config = dict(
    num_hidden_layers=8,
    hidden_size=128,
    n_experts=64,
    experts_per_token=4,
    d_expert=64,
    d_shared_expert=0,
    hidden_act='squared_reglu',
    moe_layers=[0, 1, 2, 3, 4, 5, 6, 7],
    router_score='softmax',
    normalize_top_k=False,
    routed_scale=1.0,
    balance_loss=0.0137,
    balance_bias=False,
    router_z_loss=0.001,
    init_std_router=0.0154,
    lr_router=0.0008,
    vocab_size=6709,
    norm='rmsnorm',
    norm_eps=1e-05,
    tie_word_embeddings=False,
    optimizer='adamw',
    learning_rate=0.003,
    beta1=0.9,
    beta2=0.99,
    batch_tokens=65536,
    max_seq_len=1024,
    train_tokens=550200000,
    max_steps=8396,
    dataset='wikipedia_en',
)
Below are experts of layer 3 (counted from 0) of a mixture-of-experts language model. Rows are named gate (a neuron's input weights, with its number), up (a neuron's input weights, with its number), down (a neuron's output weights, with its number) and show model dimensions 64-127. Each number is 500 + 40 x the weight over its row's rms, rounded and kept within 0 to 999. Numbers have three digits each.
Before each expert's rows: a language model's description of what the expert responds to; "mostly gets" lists some tokens that are sent to it at least half of the time. This comes from a sample of Wikipedia text that the model never trained on.

# expert 3
Description: Acronym capital letters
mostly gets: "F", "K", "H", "B", "Z", "AR"
gate0:500459430604486494482496473464506544483505468524525493502485541498509553473473542492546423496469532484506488543534503410475473487582519404523480480473477447447517525511495576408498552499549560
up0:476479448533460529486590477455496534520484475532451512504417489476474538475429582488553486490487538485446486525484495447483483530549564381487488498472489473472513493558533564436483546456541554
down0:511445481506459474525471465439513515494559515478453616520458487536450488498429524495526536488534528530450553491470409585540506552546500497469506544470490523546448542518495484539481494467506486
gate1:478465505526483501596503556547536480581547531496503410437435429475500546515457485526489508507561495498481495568476472508483479552517528565563524485522536525431458457506514506501453410463587535
up1:507504527509510457518459502601531463605509499469558523496476532454425487543516492519490464536521490459505533541528557490539511404532503519552476524519565503481489402486491520518449445526522497
down1:490489487489553494473493465465509534513558495455465524494483534442448499593489534547489481482440478479436594476532477500444493477463451448527514533563499477508508491444545491478567527480499489
gate2:517506512536473425502499522443501530547487487458525572496491514567520475481495441561500582543490405514490447461511516528484482512467465533505518476482431480512441508547495494538481519479520548
up2:546503548503469477502442492405476556521441522503464527513545490533503462511534437513468570520431403537456494470487533458493516481442479585510521544478479510523447448520515496551474526470571559
down2:456451518383597524459500445470470569511470496517461527454474512466463492526458491540470498500479536434511743496547510460460510444498565510433525495480493440471510529514529454466489521503500481
gate3:463427481559594485501560526468514486538523524492568475479515512492541486553477517543478461548449502572470475484558458521524530491447553540479498522529421545467527542509566530453523524475434490
up3:540606521461452522491455480530489491461534516486423469474501502515418533441556518468508536483489468445557524526462567512491472518562457468499526478465568379518477473494435488523469537495577544
down3:456515523507478471546484491525547459463461502533526537516619537507478514516545496397434505430488520500520471484487538505552417507527469408494523519433515546530449509500481548491488458480460504
gate4:524508475533521548475493537527457607475496457465499532483549565468508510512576519528524464509524533530462515475508495492523487518471543534547472494513418536550484476505454544453410544542579595
up4:500508468552522563491506530539480577489478431477538555444509540456530524526564483493501465520528525483465518481543512454486446519432498516522442475509467535533502474483479551432417575509595584
down4:473496452449537483510539453494503491488506523496504470525534529530493486467486536493590504570564468485478482465426481562499469580550516546455470495420475555540506505462527499444522520471487462
gate5:439521548633513479467515543455502530446457500492450530511516479459520484519475456436491496512449539510537519473440515572509446512498488468531521572517512499550536558539503450350445467468487500
up5:460495501613522488467531534465506453446519514455453494520529486519482501544546445447470539493465541482535537457435538524479461582460497456531444562493489523520509590519463448407522453502499515
down5:517481442417541469510521495440482461513519469530485495462498510505489553548505523483497483523517485561508520536568540597506564487452501556491460441422474555517510546530517544525426517464538553
gate6:494449461575528523543499524508508507534493524490554462574530451508506529493511450597485459447494579442479504457514415524502467456503476536477507530537445470573500533482445534577537577499497500
up6:440502463503415532566483606514482539480504450466411539470549531485504476457451562504456471516497469504425491558493552491519512567504533494463479448565506519424486463504488487492537511471500529
down6:546524502530525409459413503458449507531552521436504442495503484475518485505476508436422509516462451488470556523441567525477451474519458509508516492425521479521449527493464520512572486467507507
gate7:519593518489509545495458502489505535493461513482524517512473534497511480538429534552445466560500511517492509551431488574455457496521459507537504494459470467483537582498448484414490432572593508
up7:475398481522509507509531544528522568488495437499475488486520440487516534479504460451523518470469485509549498446557553480556553499521552491508499484584517505528418438485559557565511522443438490
down7:491553496445501554528489469462456512496492452537508545498537535528591417582504631457535565525537507495431469511513561457519442502566514505483447581521503438453482504504502437538505495482542565
gate8:535582487556526508484427523585559509549454503477521528502539429405456483480486475472428523496490547573551528455484472511540414550482476489472501559517512528515485482534471523507490476460519537
up8:503455494508540505462468488562515482537482493469539514516521459427480473531487479501467506467515504580513534464459464505534394549477491494369505486433530556513452516510445487495494432461592524
down8:537448481470470472539436476500536513480571531499512431527410536552494567497440562534486577487517509493461616541524528490425489489457515473521467522470491497558548506398557458481492497499486557
gate9:498493481519553456501551489474500480591493531556483454521477421494502511588521546515527562489475501578544536528497566462509539478472501516471482459477487457487475497429516555498468484588538581
up9:488502491527550438516563486483497435519553558579487410501477432487486504535489556525498570477462532544514491541458541464480497474443485518480483461501479484482480486445521543528492494587582589
down9:493582510456514521547492554524505573496509391482540499499519511476591508558404511548493472479514531508530550526515511564507573502463446571530478508544494493509521454547437468613546487499455532
gate10:439536537538558545527548537530502430464501490548482466560495420540569477509469460434535503469490521509500547536559489434529575517503441545484514551504458512437545536506504479521499532455563490
up10:552492506432412502479540486435473587531519512478518538426515477431433531543529555551473498504498480498530455452458522537483393545499526435568505468497543512572463472492507476459514436501453493
down10:491654500566526457485507460509521479485441494509436472546540499495468531480474513437445474481493488480536412480559530495575532436435447502513499515475500491447467495505456464493452459477517472
gate11:532449532561457517507459475517518472466537485507473513525493474577514509498469500469439450502547503543609482559459426427460472430467522489481444448486503569487503445531539503534455523478537599
up11:558480534500501431515484460532548452579541455549505517608487468568546520468487482491546515529471493563531467537504506547479515493512529543475434410470544507484446503500564631546479520405482483
down11:464481511533469530487501468452465562459475483539494491491491453469525448594528422478566445440564539491524452512501512465477570475468478579493452497501542564511504439481500471458501554509572510
gate12:471570534450566469513598505490528541440389491445533505491509498466611532461465475477514497522598500491497476516522502478487478397506577543478481539580507485530536483500513490498515550483534560
up12:553528511516498434554508489517465493524589427556483540491489475472388481463453447536460407427465550495390506475495487518546537496500478559498508473492443494524476527490542407541553435474506493
down12:474503487571534514565482588485518477492460478429470569537489527592455501474495470541494495536472457517585541486495493466472519520508400524508522478512521505484517516456513531425533539514532439
gate13:542578499506444525443525495533546527453488556509522461528516551451480507582445487503517472554380434456472494497523518475513461448498463533568413496572452549505535455498478501494514563463444545
up13:531459481433567532530435442418469475548529435498497493467502513556537489487480525451498451426595533524480472460461489507523539541545523477506495512516553442532493487498575526453456427526543498
down13:523510533550452577521490510466487526552500501468534489585495503508482601503485554534525501525501517508559567585489558495437530532495508480524525535486560492529465475488524502453473532524571434
gate14:441401478457454475545543498460511467484605529460462614489535535509539504532474527555463512504490498457598490504431481510584450520471490495488539551515521489519511488443523473527535504470467519
up14:443443417479462522572536526447547454470542529422501564485522499475515483539458550544465493490489471473611481542415489529498446562419486515491500513503551487481515434475531486536491514458478462
down14:501499557438499531475481483568505480472460497482549491512509450484502416492512523492477581498497526514476703509497520528427538564516514560477455520481456434515452520512520511503514603544466532
gate15:475490433525544556472460494460544476523514528515523548479458463488518469489509536469455501511496435424487597465536479569536527442456498404541537466507416542460566561460457427518509437477528533
up15:498487500535495596455466447489552534565509505514511579483456441467544471519493471484482521483486418469508606462505531515525528442473464405576491483474439532504523574462474446527516483436586494
down15:478521553503478528500522489531578513442572480490493433551435467479463538521570571512543486536568488518493546476590479477465489464569443505590505482442540501501476479555486524526454442507509515
gate16:515486478493545478542478544469502498497518485490490487498468481484518494493446452514526528458468537464499489492446491485459551393489453459415424498534488492470404549511540517430561481446523490
up16:467456478429504539541462450552463466510550455506502460574518535557504548525506552510516503523489459524527522531568568500504452611540527503561564524481525533538604498471445471546498464573472506
down16:536552503509554537490536472496514492458514521541433496509472533456479501567452488568466491502514531511449514457434498466534569495470499487482544437456528522466499474481497484385528521548516413
gate17:480483520562482547558445551517484497508525553530439508476505543415520481442487510480462496469479447478450493390496519499482576485567467513517469458509495502477545490485555436560524498610583508
up17:517473502462471469433466490457509507544479498540500482493534479514507484541511562528540467470500500435427518638448505552486486521441506483513421473471538529501570503494515573454482481481392469
down17:484425526550558515512529545473551517436538471457447454627469546436546444520495408509430512507515530555559557493495494491495485430526529505429488516495414484493493477483563502535544543511495520
gate18:439549476507493491509438452474505568496506464569457414552526507499548485547436484530492535523523486508499466417407456488475520497496569511506452480497504497503460490397505492464482418530517427
up18:542421530496480551481564537522488520485542525408507560459508526484512518481553525460492450511477482524511533594524514482534488492498420507500571533493441470536538475560573455513536588492469540
down18:510558454477523514497547451563494475534557497440450506517453452486460552514521568463535524552520487612546592523500523471518516513454452468512438537582486411487479528503507466493585528472446482
gate19:486536500535482546523518461455522566521445400511496505473429480515456475522498559420510547477527466507479521493487495524512451527429439400512430503473524482567491514487528447509580518567497460
up19:490515518529404510511468476482502488522539433498471456578424430416514488440496531501478562486562514551495509508492565453544482469458533520471512563528528473435484465446565449464531548529492437
down19:507488460479517463487474557461460578544528518514513510498496550528520542486493517482432503485559534472529539460452496582492535459430525533535516499474488401367508546508495520500489586486564435
gate20:488444538546476544462456575514497498484474429486496576505546457469513439390494437583453506503521428527501471511537501449456500530486472458483471434586559525470475540520436538491526530434472487
up20:498496482420506440470507488461541504497485434486476482468556568493518463431513575475503555503501567493510568486591580500494535481476464516479500490433450460506557491506477558458470437488534506
down20:542526564520495498448519468533534479493564508563511567523508490472527540494545474514527509565522515560432621519517530437521485499465515492552562465506459553468458433506502510454528499439464475
gate21:467553474513420430526512444546510466443464451429521543515502533469512445501413513510527441509502491494452488477517505509513525459463432473465510594501404458535583482484510496498420580489509457
up21:472489526524515501460463503459484535462487481493530590570523487506452501506498536538490555452550505520471526466424476508455484517506532540527494411446422520491488490401469542545504515518369579
down21:489441501484526460552475486534534533546430539469540478522512466486528558537543528544516471529535543470462604533521459461648469454565457526533448512509501500538464502497550527521486518441539394
gate22:437490518543467520564520511509493555497473499451501482431528518449474475586530408560543502461523554512482485490488503475488467493530505494475495470498512551525534509557423396441518462571543446
up22:522520454508522529438482502511481479555528512526475542510471510512506502488543612497529506513447464502513488490518555539556547590500488489537520587465386493502429540463524513506453487508496520
down22:493466429503446510459535496604458489449477529564523502526525482499448480504439458482525539535493481526556527515500522458494549442556486561525500447540517537437534468477452534447547403526464499
gate23:471573589420473495495510580496456473417522508490485535504487457456510498518427522435496442447490532508444484514477537492443529554487516445499460525487505519545513455495474539488550538510542539
up23:501560542431507469514476561469504478417484487478493496568399495475493496502420519438489434451479584476465501493492527505487514568491512472457438505521492536607465445475532529503528548569517516
down23:545451513517496541585435482482440467444463431550424450521543547469448474507473510460520525505594531561475515572482482451523520516475420544475527512469519452528466398506480535548466567512396427
gate24:484549503506495391459468469474537514557512477563507512478607487526588516452511531517478518443485596477514511513463561483479491483520488439470499504518500556460512467535458488547530453542561545
up24:485496450476499597533482520522465493462462483414495480544407510515398488504476456492545473595489473550504505458525477528516496465511508544540481534484495449540479572471532466449508479497438474
down24:479513481540497555578517508528456495462539496466534532437504436547508468496495500386507515543474550469451493491476533480606534456439586510507562496569452416511461501465569499507449428580500497
gate25:536503576466537423481496543458583515543568497476471522535490537480447480522452539519557564536519450458488511516520432526523609483498448524505464493518541497549573506512475411560464496497504493
up25:570537536527516497561547506513543483584535453444500533476443537474542578520440490501581557523519503498510486518501509506538515514502530540487547455520545522579480510491499400510453483546487513
down25:478495518499523423551474434463483508462544463493514527463553517545499528538472510505492423532517481433495501549464514480432553470524519534483483425578459545573427483548414468486464474511564515
gate26:498461468491491497454452468480452471492427497563454483527439454461527468503489410502462496605558447486567508469490575479470595540474449544517587452610434473544489468559483535541475481531436478
up26:496564471515486541558527525537576580528547504404533549469520489545535499505559521501578538415523542511389477540551492538502445461552513443547461537436519509474456510475495450490495525539481510
down26:506493521420472570538490434476514458576524526481460478551594513517505470479547481538521488457473522421499479559498515556510468462533512475508483533463478519439479461509477523424508508443445587
gate27:461488491407553446524483500485547474503529440487483491495466415467472431480514482531445509511485436450488536470431475447539504443448506463472491522456469546532484514484412610476442484486521515
up27:468472529482518432528515541462490440534570435488534495503492484523466499496515523516482499487511461440475530484517475495534524472465492448516562495421530535499539551487472528440509500494494502
down27:388484473466469462490508490517423482506545471506511502501452462448510463493527467495511547474505477420493693465480555422474545485434454494429483501495513495499488486477469506518510565484530503
gate28:452502518537451526414482448430547476464497413545557527495538466411518465536459585518539492451523576422404525480519459523508476472503508570445528526490519458545524505511463483475440525526464549
up28:504550540451486581555498541491487504425538528505512540473544502509483508498537511484466498457481536618465510573486520485472524512444576489526391493498524530578521501489542519543507476454489466
down28:494423525494544532549464486551475479535544553415470538563533512543481530493556447502512537487540542464395431559503505491487532494484498488563394459417493422539521516518512520517474465476630507
gate29:473564441540495463441487539494525496485562495470482494546445529508513467516542449528580499535561575431542607471580512537491488486494473442493470467532551503474496439523501488505536475473511484
up29:511434539437523549525491502520502445565457534499496462451503441489472554493495535486419507455494398540479399477492523464472457477506488511468511477533449514504560541525490522483519526493457530
down29:484557546583477503463482447498540524543515491459470525488508492479605528581467454455421555530535469479573504437511428495466542508550510494539524494550549426555444510506485502518442487482497554
gate30:502519446488468465480548541555496480478434540460466479505517529451505487498547539518458559483486490499492486553459544519502511481569441556476437536445514463569464519516483523486466470421494528
up30:485492508591562476478546501554520483490472573463447432510538561442533499479494556515502553450480487567536509507509507491522497501523445492520484530527477523506506484486495564475509478477475568
down30:511521453505549451499477530546442539490478514488394505508528470590442500528488525471519500473526472513513505577502409511548543511518491525485511498508512519575529472521487504552520493503531592
gate31:455456462484434542505464577454507541458436504465476502499497475555517503538472533466451536514444544451442544579551472546454451539481463499435453442513442513481488477530505565544477556504509484
up31:420565497517503535472518436563531516493436543501525538499500513431508456565594494522567512462541543509417501427499520535484483565503505602576593512629527530497503484532496546518520536452504433
down31:411557542515504494462478568485482421466489531444545521462553535456482475468456496534485584457494518472586439544495490519467503436509457432416492523425496482427511514460434450465529521455535505
gate32:488467557554523495520517531493421482488483538566503494491462547449574527541489469492548502523492426442528482522513457437512503530514515507494497505504429487531423534518468451468530471471512483
up32:478489525555487456547503550487467491513473517514521484518433537463563505503552478500519540518478421453534497544486469453504523549555545505519504486513478466544437505508480459478513470469491438
down32:560514513460534520515496410500523483505496553501525414520498519532527432455481498491550447531531449513473472457472483481451503539546470535516464530548497526464462511488485495470460469508425434
gate33:524497529503502521476481549486425526446497518518551397437496448509519489515555579514528531565521574468426441496506496459577525526471461446447502505569558623520589526545517523491497472506468502
up33:512456465493566461479494535469550499568442486491501494528554540518477534485504446499539482449531442466514527469528490506427471521465561546551503449505436419531423501433502443531475549522486476
down33:501501473599458520513552440428486529458464476526487542560546492458445525478514549534506530425520494471499442530492501456540564510534482507495514566543608514490545579548493539508544442520489484
gate34:425494554556523536589522529486470569539546526534609542485529459497497541535524522524467509473481467477525544525408493504496558502503445497562502542495541541524477424547552459424554567556393486
up34:426416559550559499582543491484455565525528537536543562513494510517545477510484483524482500492507508455501510489415560485535534517475482517535456523478567489542472504491516406446530601511498504
down34:525491517534535487452511556456504583526480453441550468481477478475470572451492469542492572473591461528447560500450558516507492437531406491495495514498504490553508476508549440453438467479471515
gate35:490469449538581447464564513478476502424492491458538490448564495490527517524495430501518548472514495566547543438425494445467487511458417520503517527419483507515554471459479520542501493472549467
up35:486529541434432496559466529501502494484465569539441520535477515550508541474476554506442420541517479527499483468581499577483514459491485502514523477525540559478361546557505484470501524517485529
down35:516588563486546487508463502514497505461440489537494494562456505489490548478485482477530556476477517456446485619538526542459424488495473523482515438563535574545506542465510459487527459519494496
gate36:525550553508505480586491547459457522426430590490510501507498458523543461445516514519517508462377481438536477493474471529522477540584542555469499517546493476494557531479521484492486555526515529
up36:469455415521504494428440509508509465577529410508489493521509511481515533580498470456529494492628525587437540506494526456444505493445454467537515528455490525529440450531428509520502445482485478
down36:517485448477534479526514482508427423509480553484621466540467561486567476520578527466519511475477427523532558495533483519498538506556565490492570475505539515488467513507472432502562493568547469
gate37:417516453536497452569495471467480429468476473487657513545476475475482466525539542469510550635504492479450520492427471435471441489482523493520472443560498499491505499520465497503453482492501529
up37:506419521514532530488489453453545517402442427533457444515436569485512497499506471598527494513486455501507534520382525530499528461569427460518463489496479497498503425578535509532435493487524524
down37:523444528508409612495464502480496550575475462397444529482455529473488494507471525449523457461523538558539462497462578495459560436479498504493501469441396535490519516535572485470543521507521560
gate38:476520481457428469480550549496515430489466510615549434471488544601417475484493507533520556493463440511491484535512444508555538476480464481479507495491520511508451492424514485462405472540552509
up38:470499517518518558530531538458483483528487570482508460552496511441536469444491481510506482473493537507487501496572536514521489500491514544483484518455482457532512499563507510538453443454475484
down38:505514536595552469498508515534505466574457611556512550514475576483496496532553511520495507500491509513543510506541478522489443509444527549511478548524517474554480470571475413492476592528438548
gate39:497472562579500488515504509610510476465458542460536485562484486430485504539535450524572521486495434501482520488435499481489493463484592506545574530472563545480459495526540513511547541487515502
up39:509484432525497433544462475500512558458504486495487473515446510544454571472507582468472434473528480525473491527543454480555452556498416400541462518561469444501566524436493497544518485521493512
down39:588509531504507462483476457500504456501520487549522470483474585561526521505547471507536493456564509541553452448468528475548531419543518540531418537531435409557587510471533444525501512513475468
gate40:459466441545509570539567503469522454509510522488391477555453514546489501483528535454536527469532547559473526396458491520477438487513476466535551481545541445493494440542580550440447464420568583
up40:553529551375442478489521518495495503473483508535516489453492514503538503563516441581471514449526433500469478575566518501538535465506485439459468517413517555541518512469416486581517515549502530
down40:587525525511484481466601537513457509414543501488481493414523542523467526452575460441539488518494495441510435513511487495444438547507472420537518533514538495484518451525436522539479473472559532
gate41:574458476554512511484553555435456502498489477499549414497476501536493516460472497454420494466561491484528506508508555513594514529510493462455440448459460413499548454528491379478478510531498468
up41:580517469576487533551572492489480498457521477593521417519490502560536450491500477489467492498546544425468481450570517520557465560523439526511468499520468533550460474512516441527479460483509497
down41:543498456448543509460454494474494492467497433467459519559572501520448552444489487480510564523463477521473531490443525409565498574495466561513486471467491469436560539548497458513523547505500565
gate42:448537537438483429470514532513484452514405472491503454543501476416464540510461537493502459510501508443540493425519430465498492480533413487463459432501460517453439460490540609453508466542481433
up42:465506450499549437469537422530483498473463574434456515478459547476520547516473473515485477530493460510496494483484502483505499517470522505488523473350531535461490448502488482544488515508510472
down42:475544502480450550499502562495459500514511534516462451477510510528422494461489487529505517484474454551369642468454547506502475445502454555540474529555461487542506490552427584506508564484492444
gate43:488505480463507507509453473464508499490489480528456554544504517494518458526499448522460443527496535603422526497556419463514541605508503503596440547469517547484518527506560502481534527503554540
up43:506533483552507485569504483479472508470476482470538401470493504503478525465527535449554585470471514454515459519446572533531436447509483561377540476470507472538470527455487514504454440489431455
down43:505469466492477484465478467485525511485483486472541490566479453529488550576527483523427522475506444474535389528449506488448474503471561509481549565492481417492566512532468518483483423541480469
gate44:465558500585526476522517524492514473476438575457495448528498537446484533502523491502464517486433444537523452507440528489458552533443504417439476486467552479551517487546510366561483497589486523
up44:484596566561548533513502522519520509554481446515476434455500527460519416461487470515489498492409480582525477416512467471505490522475515352498515456501563468443534464489541475525477479518514534
down44:501487476493525481458518459520463446512464437480453569513441469508528548533471562485509482454464483418505481495455520503503457499489525432531420474490463510487512435468515475528494543444441517
gate45:452485496498484486488472531510478500578527479467514505558414482484596550492530503475541527523449481497432512469536487539594479441543509511497509598506512520545456494472466455451518439541512526
up45:441500519522475498528526509442536448555481488474490499503427502536543570477544543542491541451510482512441524486518452521563455454526520505480505556555507519567462488530449509444478426490505510
down45:510576499446491517403507591480538496500510569519478485478476492531558475519495480540467467518462506503557468536498513457486511463524464484465572483391497529515566539572440525508478443537513451
gate46:517544506520501537515546521498492466536490457454428488410491533494503393496499483484514536507495592463517468483406462469530533534493550557446420463585504485459510454472505429434492555514488487
up46:399581460541506514522468474484502517494439518496548567498493415471544491437474481499494504518494447515479503509476503504485526482506491483513526472481507469515471478528523494560464419599509494
down46:525471554517515459469440536482464625477535526529500523546532419460545482489549598524487523567458510575514491444470487515462455523513528460474506486512521484554478533460485512478472409461475521
gate47:554526464486462487506483501474508525499496507514538488500497466394524474548494370535454548446547560504469479441499502465545492505463431533460529484494530463513507461498538501562486547464601452
up47:519476509473462508529496483511487536491561464503497551480466494588493526467493482494528547535495520554505501503482412449445469508493521532517566483433466517414531541452533552504553475484567505
down47:556485482599577552474546508480463548515551479496479538516521467560472456488455539493444543479458523492475508565525547453534531516561521511542477484540521575480471554462466560488360550521471438
gate48:476495531451510414492490442539499444522518484526443427496560461444448542481487453503486471548503491519470526539570491576505484455526493529465492437456425518484563456532441508508600512528499494
up48:499381452505517489521491517483540376457472478515464421499462451469477532488539481524547455550535522505452572498581490541526505496527480517468522425405449539513485517521508503513533549456532511
down48:524492463443490494520460510534576514510488504513481487529447452449528477434543445522487412441454515498508548479495474458498505611534443571539528466540521441507527468447516447535462420438519509
gate49:447458524478517470536497460471503444559527524514472524495519521497530503469535430530552513490527522500482452562480506592470459535498493500501429445464493515474530492473590512518455541436449485
up49:473473535479499472530516426498499425538487522530453490500502505441484449493554488563492506508491517534511510552557514511489487554543534485510459459477549477444437492474561496564496494452454461
down49:504486527476510474612478481482459497443454522512443499508510484523611480441435520568473508449524457536493651492478440512489520484442507511427412572464554500483447460560509525516537484497493535
gate50:590483490489544575514487516499513503504478455520483477543610506548460487528470556506482470535527470524586524522506525538498524463538437513417491539507533514475492486515479499492551501466544570
up50:373534497524474464525454488469484456443517519509528530448437507465549517469550429510509531509454540504454490480491503442511522506482526492560497474503486491534530558454475483496457513539461461
down50:481482497502532542440543477476503552395452535485559587502548467468587578472489535445520518510512440489519541521486508504506479528436488519503477502489507508559498581473498488507518546549495478
gate51:479501466461496499503514595456463514492468506489488448589495595506495543451427547506500482488481574547476530516459488432554469486461471484513574500470485541499480564517464518497506468561479539
up51:468511506508505457487484431540505432467557509523512520443471400489448469533546447485513510535566386466479493457558506537435514520496558531440460520555498480497535488455522477535479510483485550
down51:472569544513472592523552514551502504468466492488590435529479611494505551494498509541431487508517520540444450510443478435506463474530455560438533479439496491452472502513547479542556520472560498
gate52:470530557458522503544547466464451580481523527444497406477444470479478474535547474591465525555475448455485498470489486495536528515559433404501520518475501494530479492535497480540485453515486591
up52:438504511502539462554514465396456611490503551486534420512464483457494485543501505551499492557488484471469475493556484464556496536568450470484542502465507499561473556494512516558520498543470572
down52:521502501574586542481481412473523516457538520533519499453500481396493494435415451484557430450470448465490583433590500494507500582573493536577457544494441449549482505520506505499488523553501514
gate53:516520546475551515521474483557466521491467501490527428567506551415557523525606473471507515495509439462439592499381455491458525480499440479471486533490520462476498532444445485457524566446516514
up53:469553537500564486561514464580500504488441498470543426523516524420537523452554462462484539474528449475431573548400462513440514496507483489495465510474518513478518512488474456486542529480488525
down53:509542426436517510551464567486502511522522461497538513581415508506475505510488469456526522547517462435562538457481480493558441455505571484501518519495479562524512493510514603513427538458503601
gate54:434522438516567517501447523527544516478526546473497512466460521449500466568478446466572502507503576485565515498500518427478487417500470492509551483450458517458427582453528410530490560478485570
up54:467464464482535509490454504529537474511561554517489511468486587469514477569472496467554538478469586432544498540519504425500530445521483448460554502537430516489506577495508369537517550457468558
down54:492502474531484497596528485403481484527479501447501530578471499452439461459545531484491467520511482410505552471475505457453497567469445520493527479497466454520583481506449511535511533469477443
gate55:511508454497484444482525511572519520486459482524527482440486540547488546527497536549476508483424546477443538473558521458485618576531449522554530476480514512480433445519437497502450494442495508
up55:470473562546527522505476466440477518501530517489469490530564486467528470477494472451548461510582443544556451502440496565521367440512561443453469514515484500522586522480563442480566517554496501
down55:530500476514509520513530571523436475503450489487568525513550465487485455546498509504423445505529498443478451439533455456493509497511509566442447565515486500522471488461484524435470439489496542
gate56:519452554543588452490527522467439519510523463555460486441495491502502520475465466489536436488474515532472550473448467489512471546602506529532518529608471475556494533505428547566493566543512449
up56:486565433452482551517458470535558520446506518492573503493541510513534559543516467499524529518487568581519493464495513464578526493447507484461500508409517458456500444454578433434512463531486569
down56:500505545488529468559449527530473478554477471498509523389471453408505466485513483530460481522458423465471529563475523517570533584505515500442477523438414471569480416447532446514550482476466472
gate57:547507467491532534521446466461547508444485528406559496491452573564498537531470477461468541463510526485474498504501452502493461537480517483450556545457497510484556453526454550420534564513537495
up57:460469493527462464486475507480544573560501521525430475533505450532437485489489524454471486522464541530505575550460555452463463364497470525591449520539512551531528509485536469568438418558476510
down57:553491522528474427515534441494480509537491468533496564508470496491515504499548495463443484511506611486623431453468523498460509539539482502569481503510523527530495513453520586539526498579465530
gate58:467477510528464471439506549472498563500538424442466479490469491502465558534451548477484539498490465488577478483461466461458525555480488517462514464479494499475572492468483489423534496512547508
up58:514514427427521500550495507481487435484485603536526515538488513506529483434600483449512441482519524508489565529545511526540451484505564480577543525542516518481449470509513583516490495513465571
down58:515526385531465463517514493464445572425463495456471504435498496535547538457512537433518522476469531499522457526542496514537521460525487505488453495454502438481495455569548505440540444448506551
gate59:470489481431470542435545541498540426466490581480505481506492498536486507527476492450469432549501479482442419493464485459595524518518424540513447492502585461516518512512491451501625487504601502
up59:532547488579527492582439406490421520499575423528558531487545517447511500493489535565548523477467513541561570467524512554408484471504490482512492535510393514484468519492516546488425559487435504
down59:478573484515574543460523540463457518477570509531466439447554547498496514538563529483496493459478458462496508512453378493453486505470541492494537513546494484547448488475484491445468566464499579
gate60:536461522460517516489465518471477469572520467493568513512498510607465457455416552497534441422467459513489489362531506500484519487490510474524415478462433486538539463551487481525473435417521517
up60:504488584465456565439494478469509462539552535522571526380557505533489504484504553484507383528473444529487534537531513525511564513484495540503432498456508453465477456500485514540549456408484537
down60:449515501481555539538551519457512461541519505518495550507494567378547483435481497558504459540535500524484464598489510446442514454518560498491451538551560514539594480509512528477458479504529549
gate61:486530500525554495540572443544468412461556570490557577474459554397459462493458505600496534480527547433521470541499523499509473526507497439467470494523516538504582513398431475497488496485533523
up61:559508510467476501568508455546451486513466530504505575517495471419524531506547543504449493546442491503490487499451515577481543485487450498483459519546512522497527503514444490513544486473548537
down61:529530506493532484550430527500544435481497554521506519522489471482502542472600537493404532471437533498445363463460514521462610496516435458485515521457510498484491538542531516492529523546566539
gate62:609476490498448479544494484430537485492519592508493534446521479447532586474449496460491449531540570527531464492496490512520516529513445470492508544457489494443484517489424498486470542513469506
up62:412527448497533505473472516553402443508483437469536480537486498567439404525482538532507575464477430486461532482466518559474501488480524516553462432520512519535487477495605487459537476525511502
down62:454464477588498550480458447469437508517498515479499459490528428519530475467522485443509525588464475500511389525515505526433552487546523464516534549507521416503542467499491482558522578391533467
gate63:521484482519518524455407394438482543503483499469463486484541454538434493522487487491512531507469469463426463468456461481478459501485480566512495508546509523454483570545501446535508542441539490
up63:495514524444461440501625589570454433414466540533611490552529530443565509508471526473525516509533467561516513489505507480492527475495520478511479488508441567490489460546511440479503463496515498
down63:396529500519526519482491514560538542449507515509482491445456559516475439500484567534496542490498504525579353498491548490552467503437540509522523502538490553611491518533510525503554414459493404